Weights of a small mixture-of-experts language model, trained from scratch on English Wikipedia: width 128, 32 GELU neurons an expert.
Below are experts of layer 5 (counted from 0) of a mixture-of-experts language model. Rows are named router (the router's row for the expert) and show model dimensions 0-127. Each number is 200 + 20 x the weight over its row's rms, rounded and kept within 0 to 999.
Before each expert's rows: "comes after" lists some tokens at least twice as common just before its tokens as in all text. This comes from a sample of Wikipedia text that the model never trained on. Tokens count by the router's weight.

# expert 222
comes after: " l", "lex", "we", " st", " Gr", " fl"
router,165,181,230,197,219,188,219,215,197,186,186,196,193,193,203,186,197,211,198,250,206,226,207,196,185,234,204,191,214,211,184,229,230,212,224,198,203,200,198,168,189,198,211,205,200,233,192,196,187,206,235,188,178,232,171,212,145,226,203,202,209,203,133,227,208,181,217,239,204,214,215,191,217,182,187,241,161,201,218,184,208,241,183,219,229,197,175,186,213,184,208,213,215,239,190,208,202,181,189,195,163,224,189,209,167,199,229,178,193,193,197,185,192,195,182,191,220,202,188,187,206,207,177,174,193,205,209,163

# expert 144
comes after: " B", "B", " b", " H", " Wh", " Be"
router,199,205,189,217,177,170,189,220,213,202,191,229,176,186,207,225,165,206,208,220,212,212,185,202,167,195,188,207,210,201,171,225,227,203,216,203,242,214,205,212,207,217,223,259,219,206,205,185,195,197,209,178,192,243,169,164,175,218,232,205,199,186,216,191,174,213,192,220,217,198,206,189,167,206,170,213,166,211,228,233,224,215,173,214,216,211,185,199,195,184,228,191,201,195,205,199,187,180,187,228,193,190,204,185,187,220,221,167,207,199,185,191,172,180,174,160,252,221,197,186,202,232,152,185,193,207,199,179

# expert 229
comes after: "2", "1", ",", " as", " of", " by"
router,208,205,197,229,192,163,207,224,200,162,231,211,183,186,223,199,167,194,175,212,198,212,221,216,171,237,195,194,231,201,172,210,233,173,208,173,224,192,173,202,162,223,239,209,188,205,222,198,181,220,239,198,181,232,165,202,177,228,214,207,202,192,167,199,164,197,200,190,217,177,215,184,181,188,187,215,193,225,232,210,227,218,159,208,213,209,177,209,219,173,207,204,209,244,201,202,180,183,191,221,202,228,186,210,223,183,211,198,214,190,170,183,194,181,172,181,214,217,216,170,182,222,176,209,205,200,211,192

# expert 228
comes after: " of", " in", " to", "'", " with", "."
router,190,174,233,216,215,168,172,236,197,185,209,201,230,194,224,200,196,165,174,186,190,216,205,200,194,202,201,166,206,223,181,200,216,178,184,188,221,203,199,182,189,232,218,189,225,207,195,180,204,227,206,209,168,229,190,207,197,236,221,239,180,209,190,217,180,193,198,218,205,175,198,137,191,197,194,220,202,233,202,197,220,205,180,220,200,212,165,222,197,172,212,191,219,212,175,183,197,180,172,233,166,219,208,217,219,205,206,165,217,196,155,201,213,189,171,153,222,215,221,199,187,217,191,187,205,232,225,188

# expert 99
comes after: " f", " tr", " l", " t", " F", " w"
router,211,175,220,185,184,189,232,202,222,165,210,200,187,214,237,194,169,205,192,200,210,213,199,247,204,205,185,193,198,242,166,225,230,200,210,170,203,185,184,205,184,196,213,193,198,189,202,213,183,205,206,183,168,199,188,171,212,216,193,217,196,172,172,223,182,174,215,193,250,196,198,190,164,161,177,221,180,219,216,206,199,238,185,242,201,207,184,189,216,197,176,211,238,230,186,228,185,185,205,198,165,205,187,215,225,218,222,175,198,223,172,189,209,198,160,175,210,202,217,209,193,204,182,173,209,232,235,191

# expert 221
comes after: " s", " S", " G", " o", "il", "ron"
router,184,183,186,179,195,193,188,192,183,193,218,232,207,220,204,179,201,185,183,202,238,226,185,241,152,208,205,170,193,207,198,178,221,187,216,186,221,174,175,215,184,207,232,232,211,209,192,229,183,211,232,186,178,224,192,192,177,204,193,206,228,173,177,204,187,194,213,205,221,189,191,205,182,176,178,201,196,210,223,201,208,202,208,230,230,197,213,206,233,164,210,188,207,242,155,167,190,177,198,206,206,226,208,217,202,190,263,200,224,209,187,185,192,223,177,197,194,210,193,198,196,241,146,198,177,199,216,190

# expert 92
comes after: ",", " |", " in", ":", "|", " /"
router,205,179,184,214,212,142,187,240,222,190,215,198,217,206,216,183,195,193,190,213,213,210,252,224,173,213,176,207,213,196,160,230,224,205,179,175,210,201,189,191,176,229,221,200,187,204,214,205,181,245,246,192,180,214,214,187,161,211,180,216,216,206,201,226,195,194,211,187,204,171,196,181,171,181,198,190,171,217,196,213,220,201,182,236,214,216,202,214,210,180,188,200,197,232,187,211,205,203,189,214,180,213,225,211,189,208,220,196,176,196,202,174,212,169,178,185,226,204,252,171,184,194,157,187,212,191,237,207

# expert 66
comes after: "1", "0", "2", "3", "4", "5"
router,184,220,204,220,201,190,216,189,220,161,210,212,173,204,191,182,170,188,193,184,216,206,223,219,197,221,187,211,238,205,183,184,196,195,186,173,209,213,196,192,204,230,254,218,183,224,212,196,195,233,222,197,176,224,152,181,151,229,178,213,197,210,202,197,189,197,211,216,209,187,181,187,190,183,175,246,154,251,233,245,224,196,150,213,208,228,182,184,207,195,206,217,204,220,204,181,168,190,192,206,223,221,188,193,209,178,218,194,175,217,189,200,203,181,202,200,209,217,218,200,180,212,170,192,204,189,198,193

# expert 165
comes after: " c", "oc", " M", "c", " Lab", "ab"
router,219,195,197,212,213,194,199,196,220,167,258,190,224,207,249,181,193,182,165,202,220,205,185,217,182,188,204,200,218,193,202,185,245,198,186,201,209,171,195,198,201,216,209,229,193,220,201,212,188,194,231,173,204,203,186,190,169,204,219,233,191,156,169,213,190,190,203,230,211,211,198,163,181,194,198,206,202,211,213,206,184,223,159,256,193,199,199,189,208,176,205,177,187,220,207,224,200,175,196,184,200,239,186,231,231,211,212,169,188,187,190,174,204,191,186,147,209,243,207,193,192,225,194,172,211,218,209,191

# expert 101
comes after: " K", " M", "i", " N", " T", " Ch"
router,215,186,189,230,190,173,228,199,190,200,235,226,197,193,228,168,174,145,194,199,184,229,212,212,147,218,200,199,206,199,169,234,220,193,196,185,226,178,177,217,199,245,208,218,203,212,200,217,196,233,215,191,203,239,180,177,176,247,184,211,210,201,175,183,184,188,195,208,190,223,222,172,191,226,194,190,182,210,231,197,208,247,185,206,204,178,201,194,181,179,215,195,206,233,177,208,147,157,181,234,195,188,215,189,213,199,224,189,176,215,194,199,181,185,208,194,208,209,212,192,206,209,196,193,206,208,195,201

# expert 98
comes after: "'", "4", "3", "5", "6", "2"
router,207,208,197,229,198,164,206,225,203,162,230,211,183,188,222,201,164,195,174,212,198,211,223,216,169,240,196,195,229,200,174,209,234,174,208,170,225,190,175,202,162,223,236,210,186,204,223,200,182,221,239,198,181,231,164,204,176,227,215,210,199,195,169,196,160,196,202,192,222,178,215,184,184,187,186,214,191,224,229,213,227,222,162,207,214,207,178,209,221,175,206,200,209,244,200,203,180,183,190,221,200,228,183,209,224,187,212,198,213,189,171,185,191,185,175,181,213,217,219,167,184,223,172,208,201,204,212,192

# expert 242
comes after: " St", " G", " sm", " st", " g", " H"
router,202,204,235,203,189,156,186,220,205,219,227,193,201,203,221,190,194,192,176,208,184,216,208,233,199,185,207,180,246,204,173,194,189,179,176,201,214,227,195,196,171,223,208,202,192,204,214,198,153,186,219,204,200,214,207,191,161,228,230,204,205,148,217,200,191,179,210,233,197,183,205,187,201,180,193,228,175,225,234,220,201,196,203,200,230,191,171,209,193,194,195,198,203,254,201,195,206,202,188,208,214,240,230,188,198,202,245,214,185,202,186,172,218,188,195,149,219,202,211,178,199,182,167,181,212,189,233,160

# expert 68
comes after: "\n", ")", " also", ".", "s", " career"
router,208,204,200,229,194,161,205,224,206,163,231,212,183,190,219,198,167,194,176,214,197,210,220,216,174,241,194,196,229,200,173,213,233,174,204,171,222,189,175,200,160,224,237,211,185,203,223,197,178,219,237,197,178,231,163,200,178,228,216,209,199,191,168,197,163,196,202,190,217,174,215,187,179,188,186,212,195,225,233,210,228,221,160,207,214,207,180,210,219,178,204,203,208,247,199,200,178,183,193,222,199,228,186,206,224,181,208,198,214,189,171,180,192,183,177,180,211,217,218,170,178,221,173,209,199,199,210,191

# expert 79
comes after: "5", "4", "3", "8", "7", "6"
router,194,192,199,221,200,197,227,197,185,203,231,211,192,206,205,220,200,194,183,190,213,212,234,229,188,194,187,194,211,213,192,200,198,172,219,186,194,208,199,207,175,213,210,225,201,230,215,173,199,208,240,208,188,276,188,180,173,231,211,219,195,215,205,206,151,199,181,201,218,217,217,195,172,165,192,206,178,211,244,239,239,208,184,212,229,193,167,205,205,150,194,217,197,198,189,231,159,200,186,199,204,203,175,198,216,190,230,196,202,191,162,174,186,171,197,205,206,218,201,187,195,210,177,182,175,196,202,155

# expert 128
comes after: "3", "4", "ation", "2", "5", "ates"
router,219,202,193,212,193,191,214,180,202,192,223,207,199,173,226,205,202,204,180,213,228,224,230,225,172,231,189,179,191,173,184,232,204,203,206,174,208,153,200,173,195,231,252,230,189,215,201,197,202,199,198,190,178,237,207,186,161,197,220,233,188,188,188,207,185,180,221,228,184,181,223,144,204,187,158,222,193,219,189,201,221,204,156,214,227,200,175,216,219,178,193,214,225,234,182,200,210,190,186,185,200,208,196,191,227,229,209,205,193,206,162,204,206,181,183,167,216,234,227,196,217,187,194,182,194,194,215,188

# expert 227
comes after: " h", " H", " sh", "h", " t", "H"
router,186,188,197,207,218,186,208,208,228,181,219,212,204,226,213,200,201,215,185,204,213,220,220,205,200,202,179,207,217,200,177,229,220,211,210,171,226,204,172,170,165,200,224,218,182,209,201,184,149,198,205,168,181,250,194,194,186,224,221,201,220,197,207,197,205,161,198,221,222,198,206,175,185,197,197,240,160,199,226,248,199,216,196,218,247,232,169,188,206,192,213,188,203,198,169,173,155,186,173,215,205,219,217,215,202,213,190,177,186,194,207,206,186,192,152,173,195,215,210,185,203,237,167,213,208,224,206,192

# expert 249
comes after: " ", "1", "2", "3", "4", " II"
router,201,195,204,232,195,167,215,225,206,161,228,213,184,186,224,197,169,193,178,211,191,213,226,214,178,250,196,193,226,197,179,208,239,177,206,179,227,187,177,205,170,218,233,212,192,203,230,197,184,224,234,197,181,237,161,203,173,224,205,209,204,191,162,198,168,200,204,189,209,174,211,190,180,178,189,216,201,226,224,210,222,226,162,203,215,199,178,215,223,177,202,202,215,251,196,195,180,179,184,227,203,221,189,211,218,182,207,195,208,193,176,173,204,186,174,180,209,208,226,165,172,219,173,204,202,207,206,191

# expert 211
comes after: " T", " L", " P", " R", " W", " Z"
router,196,184,211,180,189,172,221,197,200,188,242,207,187,177,193,182,177,187,166,229,191,202,203,204,205,214,177,188,230,220,157,225,200,206,188,193,211,189,177,203,177,234,218,223,215,201,230,222,186,220,211,192,211,213,186,156,207,209,220,198,204,179,184,220,213,182,203,248,205,192,202,190,193,183,179,214,195,198,229,216,188,217,211,217,195,207,190,188,223,180,206,205,248,248,182,218,163,156,197,205,186,208,209,188,188,189,237,177,240,209,166,194,211,196,177,194,239,189,202,193,211,189,158,174,210,223,237,199

# expert 80
comes after: "\n", "-", "==", " Year", " •", "==="
router,183,188,186,188,180,145,178,216,217,182,216,217,183,203,214,152,188,182,205,200,210,218,239,197,192,195,192,179,213,204,196,210,203,179,209,186,203,187,190,199,176,211,229,229,192,232,204,195,179,212,212,194,166,213,192,202,174,207,200,230,193,190,186,229,208,208,215,224,175,186,208,203,191,187,208,202,194,253,223,211,197,206,182,264,199,177,182,181,200,158,210,171,225,226,191,211,190,181,174,207,174,215,202,228,206,222,228,198,202,230,179,169,203,194,190,188,233,228,209,163,177,231,186,163,219,206,217,197

# expert 250
comes after: " |", "\n", "|", "|---|---|---|---", " Me", "|---|---"
router,212,195,205,200,217,186,188,209,203,163,195,215,197,182,204,157,168,174,192,198,179,204,197,202,201,221,188,193,244,210,172,190,244,168,215,177,205,205,201,189,173,205,253,254,176,245,202,200,193,222,225,194,186,217,184,188,171,229,200,221,180,203,186,194,197,197,213,226,214,211,203,182,200,219,159,229,185,211,207,191,213,201,197,250,207,220,202,215,184,198,208,199,208,199,191,215,195,154,206,217,196,220,201,207,224,212,229,146,208,198,160,198,169,192,175,185,226,226,212,188,193,186,184,183,215,190,212,204

# expert 125
comes after: " |", " the", "|", ";", " a", " P"
router,196,222,209,185,176,180,202,189,244,202,223,216,183,214,216,191,181,191,184,192,178,224,219,226,215,231,215,207,226,198,159,211,205,177,203,208,219,176,192,180,187,193,218,206,177,236,196,158,165,221,206,235,187,222,186,178,171,210,204,231,169,196,202,209,177,174,207,229,202,184,190,209,181,202,212,204,167,211,239,228,227,210,195,211,196,209,195,211,191,196,207,232,225,210,172,192,176,159,202,202,204,211,211,185,197,198,233,166,209,168,168,216,168,191,192,172,236,209,209,162,178,220,173,183,198,187,226,201

# expert 95
comes after: " ", "0", "1", "7", "2", "8"
router,208,199,198,232,195,165,212,220,199,153,230,215,187,183,220,199,167,192,174,210,199,206,217,214,174,238,192,195,234,197,174,210,234,174,201,178,228,188,174,202,164,219,231,213,180,206,222,199,183,228,236,203,183,229,163,204,172,225,214,211,203,189,165,200,166,195,200,188,214,177,212,178,176,183,189,213,195,231,231,217,227,213,165,206,214,203,175,207,214,175,202,197,206,241,207,203,170,185,189,227,203,226,187,210,225,185,208,202,217,188,172,181,198,182,171,181,215,215,216,181,171,225,173,208,204,198,212,194

# expert 251
comes after: "1", ".", " –", " —", "k", "%"
router,206,204,194,227,195,164,206,226,204,162,229,214,185,188,220,199,168,195,176,213,196,213,227,216,173,240,192,197,228,199,174,211,233,177,209,172,226,190,173,201,159,225,232,209,188,204,224,194,179,223,238,198,183,231,166,204,179,229,216,211,204,195,166,198,165,198,204,190,220,178,218,183,180,186,184,216,194,224,231,211,228,220,159,209,217,205,178,208,219,175,208,204,211,244,204,206,179,184,193,221,202,231,184,206,221,183,209,199,216,185,171,178,196,190,176,183,211,218,218,170,182,221,174,211,204,204,214,191

# expert 78
comes after: "9", "\n", ".", " Geor", " from", " in"
router,209,205,195,232,195,162,207,224,200,163,230,213,184,183,220,199,165,195,177,210,202,212,223,216,172,238,194,195,231,198,169,211,234,174,208,174,224,189,174,202,161,222,232,211,187,203,223,200,182,223,237,197,182,233,163,203,176,229,214,210,203,195,169,197,164,198,202,190,218,178,214,182,180,185,186,216,190,227,231,210,226,222,162,207,216,207,179,213,218,176,208,200,209,242,200,201,181,186,194,224,203,229,185,208,222,185,213,196,217,188,173,181,192,184,176,180,213,221,216,169,181,221,174,209,200,199,214,188

# expert 65
comes after: "im", "om", "em", "m", "ip", "u"
router,218,183,199,192,219,200,218,211,240,172,225,198,195,181,217,189,178,184,153,189,199,217,190,217,190,202,200,168,219,175,174,206,257,175,198,167,197,199,179,194,190,186,215,227,165,224,189,223,175,213,248,182,194,188,192,172,184,231,206,201,221,183,187,204,172,192,209,230,200,200,200,175,177,182,180,204,176,210,212,209,244,232,163,227,205,256,187,207,189,193,211,221,214,221,180,202,199,171,183,212,216,196,212,221,199,196,213,185,224,193,202,218,217,218,182,191,208,213,220,172,223,194,181,193,212,219,234,188

# expert 103
comes after: " m", " n", "em", " ed", "ru", " be"
router,197,209,219,238,200,178,172,197,225,185,235,207,179,214,223,168,186,206,146,182,218,239,214,247,156,218,200,201,190,202,173,197,198,223,233,188,183,191,173,196,201,202,205,212,186,209,206,204,183,226,200,216,196,208,201,183,186,200,212,252,217,151,181,212,161,179,208,244,188,222,200,174,160,215,202,187,190,224,222,207,204,203,193,216,197,210,178,192,206,179,192,218,214,222,203,183,179,183,208,240,192,228,190,186,226,216,205,187,213,211,194,202,177,168,180,195,216,204,213,198,180,204,195,189,196,208,245,184

# expert 126
comes after: "ol", "l", " L", " l", "r", "ec"
router,185,195,222,205,175,172,198,187,197,195,203,218,231,211,218,175,200,209,154,220,230,221,214,234,201,202,212,211,216,202,191,215,211,183,215,187,206,172,198,181,139,233,200,214,185,201,243,177,194,200,197,209,188,214,178,210,185,235,203,208,231,198,158,218,190,172,174,221,181,180,204,173,164,213,201,252,179,208,223,208,177,219,193,218,195,218,182,196,188,218,202,202,202,244,204,218,208,150,182,206,189,210,219,204,198,209,194,175,188,198,177,199,198,199,177,199,212,224,215,208,184,228,166,212,185,231,197,160

# expert 77
comes after: "\n", ")", "4", "7", "6", "5"
router,198,172,192,191,217,159,217,185,216,196,219,198,188,221,229,184,177,196,192,187,232,199,255,207,186,195,205,207,215,184,204,207,193,207,196,175,194,159,194,201,180,210,251,259,183,216,217,187,197,214,226,199,201,241,190,185,183,220,204,229,191,205,204,208,192,210,211,226,182,192,200,204,137,185,188,219,204,246,208,206,216,202,162,216,206,212,192,207,189,157,202,170,229,206,218,206,165,177,182,199,182,206,198,204,214,206,200,156,193,215,184,167,212,222,203,202,203,216,199,174,175,216,202,185,205,203,214,163

# expert 239
comes after: ",", " ", "born", " |", " in", ":"
router,219,178,210,223,218,164,196,217,211,171,204,202,211,195,235,186,194,174,176,219,235,213,223,217,182,208,173,186,208,225,200,247,196,196,192,151,233,177,182,195,167,224,197,209,213,225,222,187,163,221,223,213,205,200,153,182,184,183,230,217,229,178,197,218,189,200,210,193,192,236,215,169,177,188,165,199,194,203,211,183,217,201,206,215,217,212,177,214,188,200,197,188,213,240,202,219,194,195,195,205,175,223,182,229,202,223,224,169,203,195,195,171,193,179,169,195,218,217,212,180,177,217,148,208,208,197,212,201

# expert 116
comes after: " in", " the", ",", " September", " October", " March"
router,196,179,200,218,188,152,179,212,254,162,187,200,210,205,229,173,186,158,185,182,224,227,224,223,184,212,213,201,194,191,207,210,200,206,183,194,218,183,175,190,185,222,216,204,189,199,207,197,182,232,251,169,182,225,202,174,156,210,222,217,209,170,200,219,194,199,219,186,216,194,225,178,183,202,209,200,178,203,193,230,192,201,183,250,226,198,208,201,231,196,215,201,227,228,179,202,197,201,190,204,183,227,187,209,213,177,205,191,192,226,204,179,190,170,157,191,214,205,242,173,201,216,171,187,197,210,229,199

# expert 212
comes after: "\n", "|---", " on", "omen", " in", "|---|---"
router,206,208,213,196,168,168,203,184,191,163,228,214,208,205,188,147,196,161,186,203,221,196,218,212,168,217,199,178,181,204,177,228,233,191,228,192,211,214,209,212,176,225,230,207,173,200,236,181,196,203,225,210,175,199,166,207,169,223,181,192,199,202,193,195,204,219,235,222,198,219,223,190,198,179,188,200,216,214,235,236,209,190,189,195,201,206,177,209,218,183,179,189,214,234,208,219,204,186,182,217,218,205,213,202,226,189,211,185,223,181,164,193,175,201,158,172,214,241,206,211,189,234,154,193,189,199,192,168

# expert 81
comes after: ",", "s", "a", "er", "es", "ia"
router,215,185,214,183,211,137,202,224,198,198,220,249,183,196,243,193,177,168,194,199,203,200,192,194,154,203,190,167,224,195,196,220,204,206,207,170,201,182,194,169,180,226,222,217,171,199,231,173,196,221,211,186,199,195,200,195,195,218,213,239,193,182,190,195,174,193,206,199,222,201,192,157,208,167,186,257,211,217,217,195,233,196,192,222,210,223,166,189,235,188,202,220,208,233,179,187,206,199,179,236,185,215,178,186,217,218,211,165,201,207,187,205,188,193,182,190,210,224,217,196,220,216,181,170,216,203,201,188

# expert 113
comes after: "|", " |", " ", ";", " No", " Total"
router,207,221,192,184,186,177,200,181,205,177,212,201,226,202,200,192,148,188,186,191,174,233,199,244,185,226,204,223,237,229,181,213,207,174,208,160,226,196,198,181,172,224,225,243,184,229,196,197,179,212,215,211,169,219,184,193,165,201,205,221,194,182,184,203,196,179,211,222,201,201,167,178,202,216,165,215,177,233,224,207,240,215,189,214,202,187,167,195,204,194,224,204,178,213,167,193,214,192,194,200,216,230,205,212,234,185,214,195,206,192,190,170,178,199,192,196,217,221,224,203,192,194,152,202,212,181,247,195

# expert 104
comes after: "1", " in", " |", ",", "  ", " on"
router,206,207,198,227,195,162,206,227,201,163,230,209,184,185,223,197,165,193,176,212,195,214,224,216,172,238,194,194,229,199,174,212,234,173,209,173,225,187,174,200,163,227,232,208,187,203,219,199,178,219,239,194,182,230,162,202,177,228,214,209,200,193,169,200,165,195,204,190,219,174,215,183,180,189,184,216,194,223,230,211,227,216,160,208,215,203,176,208,220,176,204,203,208,244,202,203,179,183,192,220,202,232,186,208,222,183,212,199,213,188,172,180,193,183,173,184,213,216,220,167,181,221,172,209,202,202,216,191

# expert 76
comes after: " b", " B", " Sp", "b", "us", "p"
router,178,171,208,224,198,199,170,205,193,187,210,245,194,203,240,199,177,214,202,201,207,209,238,215,179,221,204,189,217,188,168,212,185,175,217,183,181,204,173,197,200,202,194,226,226,207,194,180,179,194,219,200,191,210,170,151,205,222,188,217,185,208,184,229,195,200,175,202,208,216,205,181,157,213,194,181,191,225,213,213,210,233,180,195,187,212,206,197,230,199,224,207,216,234,163,231,149,185,208,206,175,211,213,212,220,189,232,183,171,232,200,183,189,191,195,164,224,244,248,185,183,212,177,201,211,197,209,185

# expert 120
comes after: " D", " H", " W", " E", " C", " R"
router,216,214,175,213,217,178,202,197,224,149,237,199,202,213,227,194,185,192,180,226,211,218,215,240,198,180,192,199,217,218,157,196,231,187,196,183,195,175,197,201,198,211,223,245,231,188,217,194,189,216,208,178,194,210,185,155,205,205,190,216,213,186,204,203,192,194,184,226,223,208,215,175,189,186,172,227,177,190,229,227,199,203,202,244,194,214,160,234,196,189,206,190,218,205,179,192,192,162,163,194,191,230,222,218,232,196,220,184,216,210,166,202,164,173,196,157,207,220,220,175,197,214,180,188,205,206,208,206

# expert 174
comes after: " ", "1", "2", "3", "0", "4"
router,191,202,206,235,206,166,206,224,212,165,228,202,176,188,218,208,169,196,181,217,198,211,226,218,177,233,202,189,221,190,176,203,244,180,202,183,229,193,178,210,177,215,233,222,177,209,221,207,182,228,229,198,186,242,150,205,175,223,208,205,199,200,173,193,175,192,203,185,219,169,201,186,180,186,195,223,191,227,227,219,221,224,164,204,211,198,175,205,231,177,204,199,208,253,203,197,173,184,175,226,198,221,186,210,222,186,205,196,210,192,174,188,205,188,179,178,207,212,230,170,168,218,174,198,200,206,215,188

# expert 246
comes after: " E", "es", "re", "al", "ec", "as"
router,201,165,218,202,205,174,162,202,193,179,206,235,162,181,191,191,165,182,187,224,186,218,218,193,175,223,193,168,183,217,201,238,226,206,210,195,231,221,166,205,169,216,223,228,207,219,198,204,187,220,225,203,192,224,183,201,191,221,210,207,233,150,211,206,176,200,201,228,191,188,196,186,201,193,192,212,140,218,192,189,199,243,173,206,191,188,177,228,222,175,218,198,208,203,199,205,153,177,176,203,176,228,195,219,199,186,197,181,193,211,183,203,230,190,185,198,235,234,202,202,236,213,188,203,203,210,202,185

# expert 213
comes after: " J", " N", "j", " G", "z", "g"
router,196,202,203,204,190,151,200,208,194,161,244,233,206,187,218,169,192,167,175,178,235,208,190,229,209,211,206,199,234,180,192,246,221,219,182,203,200,214,188,207,186,204,198,232,217,222,235,217,195,201,215,184,185,226,212,171,177,225,211,207,198,191,202,194,158,193,201,230,201,201,222,180,199,184,189,198,175,211,214,200,234,239,183,221,221,212,210,195,193,209,217,227,212,227,187,202,173,137,182,231,193,215,203,172,200,211,208,192,215,193,194,177,208,213,182,177,189,216,214,159,178,190,182,184,179,170,193,196

# expert 224
comes after: "'", " and", " of", " as", " with", "istor"
router,179,192,236,219,235,170,171,244,198,183,224,224,207,218,187,205,190,164,148,190,221,238,212,201,184,232,212,180,199,225,175,203,211,178,216,192,223,203,196,205,181,191,218,213,220,189,192,192,196,200,220,175,176,205,204,200,192,212,189,219,190,161,196,227,176,193,189,195,190,179,187,182,181,179,215,247,192,229,205,226,222,206,182,187,219,192,176,214,212,161,212,188,215,207,219,213,189,203,200,226,171,214,195,236,203,202,205,213,211,181,170,203,193,181,181,196,201,224,214,187,185,239,180,163,214,219,242,166

# expert 161
comes after: " v", " V", "v", " P", "c", "ec"
router,178,186,186,216,208,192,181,217,211,169,201,214,225,205,216,151,193,203,146,207,212,206,197,264,184,213,182,149,219,193,193,236,216,176,199,187,217,187,203,202,181,226,237,216,197,252,246,203,180,199,227,192,200,231,169,190,175,193,197,235,198,171,184,203,180,197,197,218,202,206,218,199,197,178,173,171,191,203,215,222,175,223,210,228,197,193,196,193,220,166,205,214,190,209,187,182,180,192,174,211,207,211,222,187,205,199,198,181,203,187,199,210,214,207,214,177,239,234,205,174,192,198,206,196,200,217,212,168

# expert 102
comes after: " M", " m", "id", "m", "ir", " met"
router,208,180,227,218,205,190,191,196,215,164,198,223,180,194,223,196,139,193,166,204,203,243,220,194,176,202,196,199,196,183,204,209,248,204,221,199,212,223,159,214,187,197,231,218,199,189,203,207,171,211,242,221,171,217,161,172,192,210,196,215,213,161,220,197,203,198,230,232,201,194,204,194,196,176,196,182,192,215,223,214,213,222,169,233,202,206,153,199,188,195,193,195,199,201,200,180,169,192,227,217,202,235,183,194,184,207,220,167,184,236,181,203,218,194,180,197,222,222,193,183,201,202,193,184,198,212,218,151

# expert 200
comes after: "ed", "ation", "s", "ated", "ing", "ion"
router,177,158,214,198,228,178,183,223,224,182,197,225,220,202,223,204,194,198,161,191,188,216,224,204,151,197,196,209,243,215,199,189,193,177,191,186,221,198,175,191,201,229,222,227,203,213,231,212,198,230,227,224,174,215,203,185,196,230,237,219,199,183,199,191,194,204,179,216,210,178,200,158,194,185,186,186,188,220,196,208,207,226,175,199,220,223,166,218,222,179,194,194,225,224,165,205,184,195,195,223,169,206,188,200,222,216,198,170,225,227,187,203,199,203,154,168,218,248,219,187,193,212,170,187,178,182,204,188

# expert 236
comes after: ".", "0", " \"", ":", " of", "==="
router,206,208,197,231,195,162,204,223,200,162,231,211,184,189,221,199,167,191,177,213,196,209,222,217,172,239,193,198,229,200,171,211,235,175,209,169,227,186,174,205,160,225,234,209,188,204,223,199,179,220,238,196,181,232,166,202,176,231,216,211,201,192,168,199,167,196,204,195,218,177,214,181,179,187,185,216,195,223,231,211,225,219,161,204,216,206,179,207,221,175,207,200,205,244,206,202,180,185,194,222,200,231,184,209,222,189,215,197,215,190,170,180,194,184,173,179,210,217,218,171,181,218,175,208,204,201,212,189

# expert 201
comes after: " N", " C", "N", " I", " G", " c"
router,199,214,232,180,185,156,201,222,199,181,220,212,186,195,210,168,192,194,173,200,228,198,213,241,182,199,183,171,229,187,167,211,211,195,235,192,226,209,173,215,176,205,201,226,189,225,238,207,202,200,224,212,153,192,160,207,177,241,193,185,197,187,210,214,189,198,201,238,200,205,218,189,178,209,201,243,195,215,217,216,232,251,196,210,194,197,183,196,189,190,209,190,216,217,173,199,199,173,145,219,206,227,197,189,216,213,225,186,219,185,194,208,184,169,160,200,194,215,207,171,201,211,192,171,194,198,216,200

# expert 240
comes after: "a", ")", "i", "s", "o", "ia"
router,210,181,205,188,206,158,209,209,208,194,210,217,195,192,235,197,170,171,185,195,226,246,234,211,182,214,200,185,234,218,202,211,201,200,200,172,217,195,201,175,200,230,216,239,212,206,197,174,200,209,207,193,205,205,190,189,175,194,198,242,190,191,184,200,202,194,215,231,216,175,191,163,192,198,164,213,205,212,206,189,207,231,143,208,190,218,187,221,234,194,206,169,207,238,170,199,187,197,203,240,184,221,208,186,208,197,195,165,218,202,163,217,201,195,165,172,228,242,222,168,217,199,172,175,205,181,216,191

# expert 254
comes after: ",", ".", " It", " it", " which", " that"
router,193,188,218,234,182,168,223,193,188,192,220,219,208,199,226,211,183,164,195,189,195,195,234,207,192,200,185,209,183,190,189,247,218,192,222,213,203,176,184,183,177,233,212,199,194,212,223,208,184,232,217,209,179,214,206,194,202,215,209,230,173,205,195,212,193,168,180,240,222,219,197,181,189,176,187,214,195,230,216,210,211,196,178,214,230,217,207,217,231,181,222,215,203,242,183,193,202,192,184,250,189,238,207,201,213,172,201,187,196,190,203,184,173,197,179,169,215,185,204,171,169,233,185,143,196,192,210,155